{"balance_loss": 0.0129, "norm_place": "peri", "norm_eps": 1e-06, "extras": ["capped logits"], "init_std_qkv": 0.0188, "init_std_up": 0.0188, "init_std_down": 0.00235, "lr_mult_up": 0.975, "beta2": 0.98, "lr_head": 0.00923, "schedule": "cos", "batch_tokens": 131072, "seq_len": 1024}
Below are experts of layer 4 (counted from 0) of a mixture-of-experts language model. Rows are named router (the router's row for the expert), gate (a neuron's input weights, with its number), up (a neuron's input weights, with its number) and show model dimensions 320-383. Each number is 50 + 10 x the weight over its row's rms, rounded and kept within 0 to 99.
Before each expert's rows: "comes after" lists some tokens at least twice as common just before its tokens as in all text. This comes from a sample of Wikipedia text that the model never trained on. Tokens count by the router's weight.

# expert 8
comes after: " ", ".\n\n", ".", ")", " |\n\n", "s"
router:54 45 50 63 50 49 43 62 53 47 47 53 53 38 50 44 48 67 52 56 53 35 47 53 44 48 60 68 42 48 52 34 31 59 42 53 54 34 48 59 39 53 50 41 61 54 44 46 50 39 49 48 75 39 55 57 57 52 52 51 53 47 36 56
gate0:61 48 50 40 39 70 46 61 41 41 54 48 51 58 52 49 52 46 43 57 35 54 65 48 45 55 57 47 58 52 48 43 64 46 64 57 66 48 48 51 40 59 34 48 47 53 47 53 47 49 64 44 50 44 56 43 40 58 48 51 57 52 44 59
up0:53 41 59 56 64 48 43 44 59 48 47 64 62 49 57 52 67 49 70 55 56 50 38 51 39 53 46 49 45 34 50 62 62 55 34 40 44 57 59 62 59 51 19 47 57 55 52 27 51 40 55 55 53 59 49 40 54 45 56 63 31 50 50 42
gate1:44 49 61 28 49 60 42 62 37 56 35 57 39 54 44 54 50 57 43 51 44 49 54 59 61 57 54 53 31 47 65 39 55 39 51 57 46 54 61 47 48 52 58 55 43 54 48 50 65 58 64 39 42 51 62 38 44 66 46 52 65 44 54 50
up1:64 49 55 52 42 61 45 61 51 62 56 49 37 42 53 51 39 49 51 42 57 56 51 43 46 47 42 39 48 53 47 50 51 34 51 39 39 46 51 56 69 59 42 36 60 62 63 48 50 56 35 55 55 35 42 70 67 55 34 60 35 52 40 67
gate2:42 39 43 40 69 58 48 47 46 40 44 42 57 54 61 48 29 52 56 42 58 26 41 46 31 47 61 44 56 52 53 45 40 42 55 46 45 43 43 52 46 43 51 44 48 46 50 55 56 46 54 57 49 61 52 46 52 42 39 51 56 42 43 37
up2:49 55 54 53 51 51 36 46 43 37 38 64 50 45 60 48 48 48 40 53 60 50 47 42 35 48 41 68 42 57 43 58 39 71 49 50 35 48 29 51 40 45 40 40 72 52 60 46 39 41 66 47 58 62 68 41 65 48 44 32 52 44 46 47
gate3:40 54 37 43 53 45 53 51 39 58 51 51 50 64 74 50 50 36 58 57 49 49 50 58 37 40 37 42 60 45 36 51 59 57 58 34 45 42 51 51 59 51 53 44 64 56 50 39 43 42 37 54 47 60 41 60 35 64 35 33 60 58 41 53
up3:38 61 39 45 56 39 41 54 53 52 52 31 53 60 54 25 43 45 40 49 50 50 49 42 59 41 51 48 47 56 31 57 33 59 49 41 40 47 56 48 43 51 49 58 52 59 28 53 62 46 48 54 55 61 42 60 49 37 51 61 33 33 48 44
gate4:55 50 45 63 37 38 46 28 44 53 50 56 48 42 50 38 50 55 49 43 38 47 45 44 61 67 46 61 41 44 61 43 33 51 53 56 38 43 51 46 56 34 45 78 47 47 51 53 53 21 40 49 70 61 56 44 63 45 45 56 53 52 44 37
up4:46 49 41 41 44 41 49 48 47 48 66 34 60 57 44 55 38 42 51 47 44 54 40 52 59 60 47 40 44 36 53 43 56 43 45 74 40 45 53 44 57 61 59 44 64 43 63 63 35 49 47 37 71 66 57 45 42 43 56 51 46 27 61 53

# expert 4
comes after: "0", "9", " |", " a", " was", "\n"
router:48 43 45 41 50 43 52 49 33 49 46 55 51 63 41 38 45 69 54 36 54 64 49 57 46 50 41 69 57 57 41 54 31 56 48 40 35 53 42 53 38 57 65 50 45 69 53 42 66 58 44 51 51 39 57 55 49 48 69 77 46 45 40 76
gate0:41 60 55 58 52 54 62 67 41 69 58 45 62 49 48 68 57 60 59 29 54 40 66 51 33 60 33 57 52 54 49 28 55 55 46 52 45 57 49 43 46 45 48 67 64 41 58 38 50 55 48 64 52 62 50 36 37 59 37 38 44 45 49 45
up0:43 26 44 40 62 40 51 51 62 55 64 43 48 79 61 46 82 43 54 51 41 61 38 38 52 63 62 40 52 58 37 45 47 54 38 41 68 56 48 60 40 58 48 53 42 62 57 54 47 47 67 45 49 57 65 42 63 45 52 46 33 58 60 50
gate1:55 42 63 58 56 56 34 35 69 55 26 50 55 52 68 47 46 59 49 53 38 48 68 42 50 48 41 64 46 43 64 47 63 46 45 63 42 61 31 51 57 41 52 45 52 42 48 55 50 43 48 48 55 44 51 43 55 48 54 48 53 44 55 42
up1:48 45 50 25 53 53 65 66 49 43 78 40 58 50 56 53 53 43 44 38 42 62 31 51 56 45 35 61 46 45 41 39 54 77 55 53 41 56 42 45 58 57 41 62 68 41 58 68 33 54 59 32 45 64 60 51 49 56 53 48 44 53 42 45
gate2:38 70 52 45 37 30 62 34 60 46 43 50 68 46 61 69 38 64 44 61 47 53 52 54 43 35 46 44 40 52 55 46 43 47 58 31 58 56 67 31 54 42 61 57 50 39 38 56 43 52 55 52 51 41 48 59 52 40 56 54 61 60 63 50
up2:61 67 46 39 43 51 47 49 64 51 42 44 53 64 65 63 39 44 48 33 76 41 54 57 38 56 50 31 49 50 59 49 52 71 44 51 35 50 48 44 46 43 59 61 55 25 67 44 57 52 30 54 46 43 67 54 47 43 47 60 62 50 42 51
gate3:57 26 60 49 48 52 68 44 43 45 64 38 61 41 48 54 58 54 47 50 50 52 28 40 57 53 50 55 51 53 62 33 46 51 55 45 38 51 33 54 50 51 43 54 44 41 66 44 30 54 49 54 40 28 64 52 33 65 77 50 59 63 54 33
up3:29 63 54 48 55 41 41 56 37 43 53 49 55 45 45 36 57 49 59 47 43 44 55 39 56 39 58 44 68 65 42 39 50 46 46 47 64 46 65 62 51 49 46 60 35 41 37 59 42 45 60 40 61 66 45 36 39 49 54 54 69 47 43 57
gate4:46 62 38 47 22 72 41 58 53 38 44 57 53 62 47 51 46 59 45 53 41 56 58 48 29 53 42 46 43 57 55 41 46 55 41 59 53 53 75 50 57 64 49 44 64 63 60 48 52 51 60 49 41 51 48 56 48 55 59 57 61 34 34 45
up4:50 36 56 49 44 49 51 48 42 54 42 57 32 74 52 30 46 62 60 51 40 49 57 37 60 64 49 53 49 49 52 46 48 53 67 47 29 51 42 47 57 50 42 36 26 52 48 48 54 43 39 48 38 66 63 62 46 50 63 43 46 52 44 54

# expert 0
comes after: "1", " and", "\n", " to", ")", " /"
router:43 59 59 64 45 48 58 48 39 53 40 53 51 48 40 53 55 59 51 51 43 63 46 64 55 45 50 51 31 61 47 42 43 56 51 49 34 44 47 51 42 40 42 46 53 57 53 55 59 45 59 26 39 39 52 56 66 50 52 57 71 55 48 42
gate0:60 76 37 54 40 56 53 58 53 55 56 52 35 40 50 47 38 56 56 54 50 52 65 48 59 64 50 57 48 57 42 59 47 52 35 59 43 58 41 52 43 41 46 63 55 32 46 52 61 44 68 55 49 34 44 52 57 53 37 53 45 44 53 54
up0:51 69 35 55 46 39 63 29 69 57 60 56 58 55 64 42 65 47 46 60 55 56 39 50 55 45 54 49 39 18 49 51 52 59 49 52 42 51 42 41 59 53 50 53 48 68 56 52 27 52 37 46 64 55 52 66 57 42 44 44 53 60 46 51
gate1:65 40 48 49 55 32 40 57 46 63 64 38 44 64 42 50 47 44 48 29 60 38 50 28 48 38 38 43 46 48 50 75 61 36 41 67 69 50 61 44 50 47 50 31 52 60 35 54 54 73 65 76 57 61 43 45 49 46 57 67 47 57 56 61
up1:54 42 48 48 47 46 45 39 41 67 71 52 54 56 53 49 41 43 45 56 60 38 62 49 58 42 61 43 58 23 72 48 34 51 58 55 41 51 44 30 58 64 55 45 41 59 53 52 52 68 57 49 61 65 55 55 60 36 62 50 39 51 50 24
gate2:45 62 72 68 58 46 44 42 48 49 47 35 47 40 45 29 57 34 54 51 44 45 52 38 55 63 47 57 70 45 54 37 60 56 48 45 42 56 43 44 35 41 49 48 40 50 38 56 40 36 48 47 52 63 52 50 55 46 50 48 22 46 54 33
up2:54 41 47 53 71 42 60 51 39 46 50 49 49 41 39 54 67 58 55 39 44 55 57 55 73 57 60 43 55 44 40 57 28 25 60 55 48 31 67 64 44 55 58 26 61 43 55 57 44 40 65 30 35 60 55 47 48 48 53 55 65 57 45 48
gate3:47 60 41 46 59 51 63 50 39 51 36 56 44 63 51 47 55 65 56 53 64 53 57 44 36 39 48 38 60 25 48 36 54 43 59 20 55 59 37 14 36 57 60 40 21 62 48 40 51 48 52 55 49 62 54 43 50 50 56 33 43 52 51 53
up3:49 54 67 45 61 49 50 41 54 41 53 62 54 45 54 42 28 34 47 52 46 65 57 44 49 45 50 62 42 45 51 60 59 48 55 57 42 50 51 61 66 52 50 54 44 39 59 58 62 50 61 62 56 53 47 62 60 69 40 49 48 40 68 55
gate4:41 64 50 34 39 50 49 42 35 56 63 45 46 48 38 46 47 39 45 47 48 37 47 51 51 39 66 67 56 47 51 50 54 43 49 44 43 49 65 53 66 42 68 58 44 37 56 76 52 47 50 57 58 38 53 43 51 68 51 54 63 45 56 49
up4:56 48 57 61 50 47 43 61 49 65 42 54 44 57 59 52 43 62 42 57 43 47 53 49 52 58 65 50 49 53 53 43 43 48 60 65 38 48 39 49 44 56 50 44 39 45 82 54 59 53 54 55 64 33 47 56 48 53 52 47 68 35 46 44

# expert 2
comes after: " |\n", "\n", ".", " to", "|", ")\n"
router:33 55 49 52 37 52 61 32 32 46 38 70 65 54 48 61 52 64 55 58 62 57 49 60 54 43 38 36 48 64 57 38 59 43 51 57 46 59 66 47 48 46 26 45 47 39 56 49 76 63 59 48 65 47 28 56 54 44 59 38 52 54 37 39
gate0:46 58 37 63 61 62 47 36 69 60 46 60 50 35 54 45 58 48 48 55 33 66 44 50 44 45 67 46 41 64 50 42 65 62 51 52 49 48 45 61 50 32 51 58 59 63 38 47 55 45 39 27 37 49 39 56 41 70 53 45 36 59 58 46
up0:56 38 47 49 53 74 54 63 48 48 47 49 57 55 46 36 46 52 56 40 39 29 50 43 41 61 66 35 52 55 49 45 51 38 53 51 61 43 61 31 75 50 61 32 54 51 49 48 42 46 62 57 57 54 57 72 42 46 60 49 56 46 35 62
gate1:66 48 54 55 38 47 63 46 30 48 62 49 39 58 55 42 42 44 67 48 53 60 49 33 53 42 43 35 56 55 49 66 52 56 41 57 56 59 40 49 59 41 59 39 51 62 50 50 54 50 43 61 43 40 39 75 42 45 29 63 23 59 52 39
up1:38 22 50 44 72 41 63 39 46 48 68 46 32 47 61 52 56 52 45 38 43 54 41 39 47 55 47 50 52 38 24 53 60 59 43 63 30 31 63 52 42 58 39 49 52 50 48 45 45 45 37 62 51 56 53 48 56 54 41 46 70 50 44 61
gate2:44 42 52 45 34 54 35 48 21 55 53 68 51 57 36 36 60 48 56 47 43 65 46 35 43 47 37 46 66 45 41 65 42 45 32 51 47 55 54 38 60 51 50 45 26 36 54 60 48 55 59 44 47 48 38 51 48 68 61 64 68 53 34 45
up2:46 52 48 55 43 62 47 56 43 52 62 49 40 48 62 62 46 56 51 69 66 20 63 56 50 38 66 48 51 52 53 59 57 60 51 68 55 51 65 61 72 40 35 43 66 54 50 34 60 48 50 64 39 54 64 54 56 64 48 51 31 64 57 59
gate3:36 49 35 36 63 49 60 56 38 55 45 47 49 38 54 34 38 47 30 53 33 37 61 45 52 63 60 35 56 57 56 64 41 49 50 55 38 53 54 61 50 45 55 55 54 52 54 66 57 69 50 47 54 47 45 57 48 55 39 68 43 47 49 40
up3:47 58 57 59 41 32 48 23 59 45 30 53 43 48 55 67 59 60 59 55 50 78 57 64 40 63 58 48 65 48 60 30 56 57 36 34 58 71 48 54 50 53 44 52 46 71 36 44 27 29 52 50 58 56 54 50 50 51 54 62 67 57 46 59
gate4:54 57 44 49 37 44 65 48 30 35 65 55 56 44 45 55 39 58 48 47 70 48 41 38 45 51 50 54 59 47 61 65 61 63 34 40 49 50 40 51 68 72 47 62 51 55 53 33 44 47 36 60 44 41 51 57 60 41 52 47 48 62 56 64
up4:50 45 60 38 70 42 40 38 50 63 32 57 51 53 46 63 75 55 50 47 60 36 45 44 43 50 21 40 44 43 44 47 62 46 55 46 39 52 49 36 47 41 44 64 44 46 59 69 48 40 56 51 46 54 46 61 59 55 41 53 66 47 36 51